config.yaml
num_hidden_layers: 13
num_attention_heads: 2
num_key_value_heads: 2
positions: "rope"
tie_word_embeddings: false
init_std_o: 0.0172
lr_mult_qkv: 0.5
decay_fraction: 0.685
Below are experts of layer 5 (counted from 0) of a mixture-of-experts language model. Rows are named router (the router's row for the expert), down (a neuron's output weights, with its number) and show model dimensions 0-95. Each number is 128 + 24 x the weight over its row's rms, rounded and kept within 0 to 255.
After each expert's rows: "raises" lists some tokens whose logits its average output raises strongly, later layers aside. This comes from a sample of Wikipedia text that the model never trained on.

# expert 30
router [144 134 115 154 132 131  86 148 108  86 171 136 143  58 181 135 125 146 164 103 137 109 147 142 179 142 139 152 106  94  92 112 126 146 134  85 113 120 141 100 122 123  78 105 116 114 153 141 141  91 134 101 141 121 136 143 111 127 131 176 100 131 111 144  85 114 125 105 156 158 151  93 149 111 133 118 103 112 111 120 132  98 134 142 127 103  99 150 154  95 149 117 135 129 167 152]
down0 [129 156 130 136 170 126 119 128 125 149 118 133 140  83 121  93 154  88 135 151 121 136 125 140 128 116  80 106  92 146 120  83 110 118 115 108  98 129 137 127  99 144 143 134 133 147 161 142  77 102 126 135  85 122 117 112  91 165 123 136 117 118 136 123 114 158 121 150 187 131 163 168 154 134 136 140 128  40 138 127 182 102 112 159 122 133 163 105 137 128 106 120 108 147 119 122]
raises: "ated", "ered", "aced"

# expert 8
router [121 126 110 121 134 108 128 139 131 130 138 134 152  90 127 124 115 115 146 142 140 117 119 106 182 156 141 109 109 105 104 137  74 143 153 109  83 106 120 130 131 147  84 115 162 130 152 108 151 101 127 136  74 140 122  91 138 116 116 141  96  95 126 121 112 144 128 120 162 168 167 120 114 118  99 163  99 101  80 141 156 124 140  91  61  98 121 146 133 101 124 145 131 110 183 101]
down0 [164  93 137 137 105 116 156  94 145 107 148 177 142 154 132  91  88 142 121 107 101 130 153 108 130  81  90 108 116 124 142  99 137  94 105  99  69 164 128 139 156 122 121  91 112 136 139 131 106 186 103 133 125 137  96 116 129 156 107 132 172 148 171 152 118 127  96 131 118 134 178 150  92 135 116 140 118  84 135 123 127 141 117 127  94 124 148 124 160 130  96 135 116 138 104 108]
raises: "ach", "ate", "ast", "ost", "ix", "vent"

# expert 9
router [113 123 137 149 171 103 109 143  82  78 102 161 125 132 160 103 156 133 117 141 121 130 134 126 170 140  94 114 137 103  98 104  96 144 152 112 121 123 131 136 101 168  97  93 134 123 127 159 107  85 122  98 124 103 124 147 187 122 166 142 106 124 122 126 128 154 108  86 137 160 140 118 155 134  74 139 125 122 148  99 157 138 120  90  94 107 118 138 121 111 121 118 164 177 157 155]
down0 [ 94 152 134 140 169 105 148 134 133 140 172 154 141 114 138 100 127 136 141 101 188 107 167 123 160 147 126 113 104 136 133 149 146 148 152  96 135 167 112 108 152 156 146 109 139 127 162 125 161  96 122 154 110 129 112 138  90 159 118 137 111 124 180 113 138 110 125 170 110 103 108 125  98 152 165 116 116 140 132 128 179 106 134 132 108 151 101 122 137 113  66 153 105 150 136 181]
raises: "rick", "ill", "elle", "rell", "aged"

# expert 54
router [116 106 132 138 154 107  73 108 144  88 136 175 105 125 152 138 119 126 119 121 154 154 114 127 168 171 100 140 108  90  85 143  99 140 140 140 122  98 114  86 110 156  93 128 125 113 147 151 135  98 152 122 103 125 146 154 145 118 119 153 115 101 102 116 140 129  81 122 156 181 151 120 141  90 141  77  97 132 112 109 149 123 109 125 116 104 142 160 127  60 138 106 126 128 138 109]
down0 [109 106  92  93 156 157  93 120 175 150 124  82 112 102 146 114  64 106  86 150 116 153 132 115 136 157 115 151 124 106 140 148  91 124 149 135 121  69 112 116 100 114 130 146 140 116 145 105 166  95 120 147  96 153 104 103 103 131 119 101 139 150  87 107 145 134 134 123 102  90 132 144 133 127 150 151 114 163 143 116 126 101 165  96 159 142  88 164 138 120 139 116 122 153 119 117]
raises: "ic", "ist", "isc", "ik", "ace", "ach"

# expert 16
router [119 117 107 142 119 134  91 152 123 122 122 147 144 100 138  97 160 108 151 140 145 130 147 158 176 123 132  75 164 117  72 113  93 161 155  89 100 123 111 155 114 161 121 127 134 113 109 100 102 107 137 113 128 124 140 132 162 133 145 167  83 120 133 125  82 175 117  71 160 150 166 136 113 123 128 114 107 128 122 166 152 126 135 112  79 100 111 128 150 115 149 133 128 118 165 111]
down0 [129 117 192  91  87 186 110 102  74 105 106 124 131 117 174 124  90 124 175 125 137  90 121 119 107 164 133 107  90 125 115 137 160  85 122 112 121 136 162 111 122 110 114 111 143 146 150 126 127 136 132 138 143 144 100 123 102 141 140  85 135 125 105 127 164 154 119 107 125 148 126 107  90 166 137 131  94 134 168 132 138  95 119 154 167  88 130 154 154 129 116 101 116 117 144 121]
raises: "urg", "field", "rom", "illy"

# expert 63
router [140 105  75 140 142 105 136 145 105  98 199 128 149 123 118 150 135 127 136 108 137 117 123 134 171 128 130 100 115 106  87 145 131 132 119  80 102  93 110  96 129 108 101  96 170 112 149 118 103  95 147 153 106 140 148 117 118 121 124 144 132 115  97 119 110 127 105 118 126 145 140  88 119  96 151 116 113  95 129 157 111  92  68 162 117 108 112 102 102 106 160 110 146 104 180 109]
down0 [130 149 135 110 173  96 130 129 126 136 136 129 125 113 130 160 119 126 127 131 169 106 167 142 147 147 162  95  88 156 146 144 114 148 153 100 125 136 121 118 125 114  50 144 132 175 121 106 154 131 106 136 114 138  91 115 141 130 155 125 156 125 104 120 160 180 129 115 106 150 124 140 125 153 149  94 116  90 168 132 111 105 125 119 125 138 113 151 103 125  48  95 114 180 137 119]
raises: "==F", "===", "After", "==", "==D", "With"

# expert 24
router [147 127 122 132 125 111 118 101  69 125 148 129 128  81 151 167 165 144 129 147 115 128  88  93 184 133 119  87 116 119  89 167  88 133 125 123 101 142 123 122 104 160 109 139 145 105 153 139 145 109 112 100 112 121 103 155 137 111 143 170 124 109 131 148 112 121 112 123 146 171 155  93 131  90 119 114  95 126  91 153 120 116 146 116 101  98  88 168 160  92 128 132 115 119 174 133]
down0 [132 133 153 115 133 122 150 149 123 115  81 162 119 123 170 106 141 167 161 139 177 100 102 138 169 140 152 168 112  72 122 153 127 160 135 180 160  91 173 118 149  99 150 127 116 143 116 129 111 104 144 124 168 152 138  89 111 135 129 107 181 151 127 104 157 138 131 102 145 127 128 100 105 113 138 105 100 152 127 135 128 121 137 125 132 163 141 115  88 149  80 122 107 114 114 136]
raises: "ess", "es", "el", "ed", "esh", "al"